Experts of a small language model.
Size: 12 layers, width 320, 43.7M parameters.
Below are experts of layer 8 (counted from 0) of a mixture-of-experts language model. Rows are named router (the router's row for the expert) and show model dimensions 160-319. Each number is 128 + 24 x the weight over its row's rms, rounded and kept within 0 to 255. Numbers have three digits each.
After each expert's rows: "gets" lists some tokens that make up at least twice as much of what it gets as of all text; "mostly gets" lists some tokens that are sent to it at least half of the time. This comes from a sample of Wikipedia text that the model never trained on. Tokens count by the router's weight.

# expert 5
router:144102117099120134146103115100130100152122103130116187100138151119145142147153132095101163113131102124163118079169127163082117134121123140122130096117141103141151124070123133137090087085152081123167152153133154109148122121107125137157157125122141120184142112149129133115100100115124160117136114149118157125064145159122092130140089120134103147122146154142103110112158141136140144108122118122099146095119080115121110128145104103153118150136160142088140137125133061170127150136089144
gets: " |", "%", ".", ")", ",", "–"
mostly gets: "%", " km", " mm", " kg", " ft", " MF"

# expert 15
router:133140097148140096084132095130129116156107115107140142140158163143123164154152151081132137091124130157130120138126130177117141141119155093134109122142101087116138132117160127159122108137097119106141135174148157131118114096123106095135160142106126124160154135102138157113107105121129130104175160124139097093114125140165114164190100165129119137123185158157130132129139097117118135127086083134110127120133092116133138100138137119112122142113163137119074143072111106118144116169091126
gets: "e", "a", "o", "i", " A", "re"
mostly gets: "é", " Co", "á", "io", "co", "è"

# expert 12
router:123123073124094117060109072100125123163119123091138160133100155131133151146147129103173149145099114134137102165138119128132168145105152154126127106121123104130179100117122099171107108132137097122141137122147103116142112139111106089198145078167123105151173146117162153101125117118099140111190142155100120116110128165143112170138087125134129091158168134127109124129136157126115137153053099124142132116125126097125169109153130100140094151089150105135127084117101102148125120167130155
gets: "1", "2", "0", "3", "4", "5"
mostly gets: "3", "4", "6", " seven", "5", "7"

# expert 11
router:097119117124104093116114086088113131150118111135116166118123117113130192159142193153090147106106061100145089139130111158113128141080118157144092118137149099112134120137108109174104130137144098128153128155148126116101124123178112095134127110133144151170170131102153171132093123131132139105161134097176157129106144132115123138123105146107134142101130155140111141127157125150147102120094104144112125110132141116150153157099133107170139123123160143164134132135102106157149141114127170
gets: " ", "9", "1", "–", "2", "3"
mostly gets: " −", " (#", " £", " $", " +"

# expert 19
router:110112089097148083078125131130127133117135096103138181114100128102140164161173111073140157124085114132106104147139176140075156129113148114160144110164135137139122102084157104102070100129163110121178109128145172137139083103135127118163131139135136110138166128111172150102125119133145115105143109139143103103097133179171148121169133128164112128107104157156121112142139139110142158101112113167139139103108141112139174136132107095134097124093138115137112122113135131127131127159108133
gets: "ing", " the", " this", "al", "ed", "ation"
mostly gets: " new", " this", " these", " same", " political", " some"

# expert 18
router:051135097129143072124131121127120169145130103110141134133082144122123151134142127078160161117150082110104096067139153121108166128081164127158128125151108090120150095096125136111122079132149113107115102132167108141144098120134106093146138107165141085154137145104119173146093121098139142103135098111139129116094186145093105141159127129149103094123114131120135098129128124149107122134091113195116130069147136111141161171111108113144149128098127138121063121128091105105133129178147146
gets: " |", "ly", " to", "t", "al", " a"
mostly gets: " not", " first", " most", " more", " First", " again"

# expert 3
router:090145091153135131090091096126106108113118124135093199097106155142133140174163140096167161143123094117101131144144117140113116086112145147131132098110125097127144107093128115128101102159133097137139120126138173149154116107139139131159121127167157128165166105134161164114123112142117148105161134157144116095132144149093120123158099126135084133128160140091152133121168137132138113107098098143148137069162123117156154144162108129171103151126136155126120148141119097160150151143135148
gets: "0", "2", "1", "9", "8", "5"
mostly gets: " sq", " million", " hundred", " few", " six", "0"

# expert 10
router:125123135071133109121123113097108090116133159118102153134104156130127179147148148125171157120111115107129087144126169142140129104116157118151108101103144076142149100083126080133044070125153140101146141131153148156143106098133116130148130144143164124112138124097109139121127094115089166140161128137141116114120164160111098126178101129150140107104084162161144099108142137121159129121116103163140127075157087104151165137121127116143135125110154114136119070105090099109154152152123163
gets: " the", " a", " The", " his", "The", " an"
mostly gets: " the", " The", "The", " his", " their", " its"

# expert 23
router:115134122111120106082124098094102110106090144101087199108086145154090159134154145106156152123126123123136123142160128163136150125133129156126143086094131115115163116121138103105112101103137123090149151142133144124112122126123108117181175121120166131143149113131106132138103102130171140111164136120132126093106111171109135117143082156119132128144120176128134107138172168135129122179102152123136123063152126141149115155124116067172129113107142116121100115109108096125097136108104160
gets: " in", " of", " to", " on", " for", " as"
mostly gets: " on", " in", " In", " for", " into", "In"

# expert 22
router:119162111085128094075123149080120124154118124116112140119079157141119132171145139122154189105096143115134099087130122141119165121130145144146128114170122136129132121089116121169037124125150112076144151148102147155136122132098098126135134092116152138159155155134103141156159106157133131130149143129117140118068108120131104097178102127140114117112124146162095131120153118123136128137085102159095124116146135103148143116157112097159104133116198149107102144136110130153089124152103165
gets: " |", "|", ";", ":", "---|---|---|---|", "born"
mostly gets: "---|---|---|---|", "|---|---|", "|---|", " |", "|---|---|---|", "|"

# expert 8
router:098141123076172101103125137083094137180141160092124161125098144138140163158152140064142164109119131153107115143102168145118139115135159134126113116139125128141118110136153090118081102091149126117156153138132152128148102146121102152148111114119155137158136124137124122177100097127150131139139104116180127126108098105126155106187083097130135122111169145123142135115136130135159111164082136128110142098145122124176103147150116111127129139077142129116138120104132126097158156093135161
gets: ":", " |", "-", "|", ";", ","
mostly gets: ":", "):", " North", " South", " •", " Historic"

# expert 7
router:114149098135117124098111115123144146121128087065107172136114115111107152172125153109107135150132108133132131164118155138114125091141141129129165124137121078178148138061180105134125102130092130148213123118157105141105118123170119065180141130083149129167156098120141098132098115122098144145163106127153159079095121113098128140136116144116112152105145133124089109121140107077135104148139116131102087130125099122120127129142126116147110168142163134154099118102101109132158161141136164
gets: "-", "–", "/", " re", " un", " /"
mostly gets: " un", " dis", " re", "/", " non", " anti"

# expert 28
router:114146098104118123094087107113116168133149140131122138113081132118110143164145079149117174117131138135180113137139121118127168121102191127137117123142111101122157143131177124124106079135084140145191133128140181143147131101133096130146101120106149131131162150124158169116125136158134127158136148133124129139078119160093093137110118156149093105136125139138109108126142127128149116139082098112142120127121122097157173151137110132120138153111133093127119125139081092098119142145116151
gets: "s", "es", "us", "2", "ers", "is"
mostly gets: "ers", "les", "ions", "ations", " women", "os"

# expert 4
router:153144063112130102062141141132139136134129153108124172118145153152129181145141133136151184125127141163111085134155140140140143114146147123149114128098094118111143107102130120118083108145155098123177154156137138180102095078150114072167109153132134129140133106140143144135104100136166147152147144114135092119104144164101135110131107134109150151121116116121086084175144153149148122138090123154138129076139092099167131140143121121114115145137162110105104107119107061106128133141102147
gets: "1", "2", "8", "3", "5", "4"
mostly gets: " century", " June", " July", " ago", " February", " year"

# expert 27
router:115178122080162120120137117136100118124168135099096166119108168099108141172145160062150155106111144116153067111122170131075166099118126132110129099160106147119154110147153093135103118123145106151153171129177101134111076069168126105129113127102151104154130133095152137095139123113132158127160161128123097101126116168131098122174143124097140144135165123115134099155158135114136095125114140135129115114134147078140137139141128139129114117101197132151149112132117122134116140128095169
gets: "\n", "==", " \"", "===", " ==", " ==="
mostly gets: "\n", "==", " \"", "===", " ==", " ==="

# expert 16
router:093115123121118119108120082118139136090127131126131099136111151128116151125124126083172154094146099084093109133131124160084117105097147087131147122115091152110182108130123116140118093175129114145133155142160152107122090122127085118173172129112135107166147114118170140110097116125140135115130121145119155115096128141116118157141139141105094114151133132167119144140145139128151102105121074159117097117139115107169124129124123129156128154115182150128123147125112098106122153135112136
gets: " he", " He", " it", " It", " c", " p"
mostly gets: " he", " she", " c", " He", " they", " p"

# expert 6
router:140111090060146098121142124118130146131105092089114156119086135148115139140142150112113152137122109093146114130131116159136122118126167096119128081151099145150148103153153088175107107118096113155142172174187153123085120088137101101138152147139159105150161125113131171157141141138138125098138136125144138117127119138126131142132108168088137112133127157114136110156148116154118106120037108171111104139150096091176141129138125082146111150109155128143107125111116100101167129140126166
gets: ".", ")", "\n", "\"", ").", ".\""
mostly gets: ").", " ==", ".\"", "\".", " ===", "\""

# expert 13
router:108124089128140095072115142100096109112126155079131126111096149110103122198138147114124157141113114106164112114122144116122171116106172143114129092139124170163144109125144078128096105114111133124137161153135135155120115089157132113124149107119146139129152155117189169119097091156135166154144134142139136126100131125121130116135123120162073131127117154137129112156199171097148125108052110159122122126109127104161139157126124090170119146115162132111134153135109108145147160173128125
gets: "s", " film", "er", " team", " album", "ers"
mostly gets: " player", " album", " member", " coach", " town", " film"

# expert 29
router:097139111091137102135150086102123148121117117126139127121111163121101147155133141135125185124124109127131068152162180134092124109134133132148103124103138120131137110131139117172101123114118104154169149148115095144148145109116114141211135122113119092147129145157184139139068124166114135144156118147131106145066113097138131145189120124088127110145169138113081134087153141165134115091099128145150140117147113119123136135111140114160126109111135142112119122133115094137142136125141154
gets: " (", "'", " W", " S", " N", " P"
mostly gets: " (", " N", "(", " [", " M", " P"

# expert 1
router:107120140118123109100097147090106113092124165120127133126118153134129156190136158082118177121101097100116133159126103142105126102123183139166123109146118121168166119118120099111116113122098117124135121122177169149099102152121091115146148120082150116137137138154117139131100118133120144130140140126154115111099154155087145117159128129147097139118140143146114117121126132135133149130123119177109102112122129112127122127134103089147120152089157121087083131124114093102163140135115197
gets: ",", " and", " was", " is", " are", " were"
mostly gets: " is", " was", " has", " have", " are", " been"

# expert 9
router:123120094141153123108104136087104135096154086115120156104104163144108171177151106126156171093102123130141083105193119172127124131132154144145124109138122120125167149096142078150105136119136115120209144176144157124139131111126124134147125148125155150150155122099140163158105102147137120125126111126154091143065152154116117124174120144138142130125140171129137114130147142126161133173112185126125114095133082135141155112128134100160144130104177132146138100126117149130166139143080145
gets: "ed", "ing", " that", " of", "d", " made"
mostly gets: " used", " made", " released", " received", " where", " began"

# expert 14
router:116115106093161104104161111124091101094169112086107135095059146087112170137150169132149148138137107110113082110137138134142178126117173122149130074135131131164138121118135111165093100093144106166144122134112135106092094090199117102110150089153138150186143163149169168113108120120144152132141134168132150117101117137084140124138098134124109162128153149103152136086149129142165175171130119111112123135084125122118155149153114128151107135099143141129141151118089079126159095163109131
gets: "er", "d", "or", "in", "r", "ur"
mostly gets: "bl", "tern", "br", "v", "gr", "cer"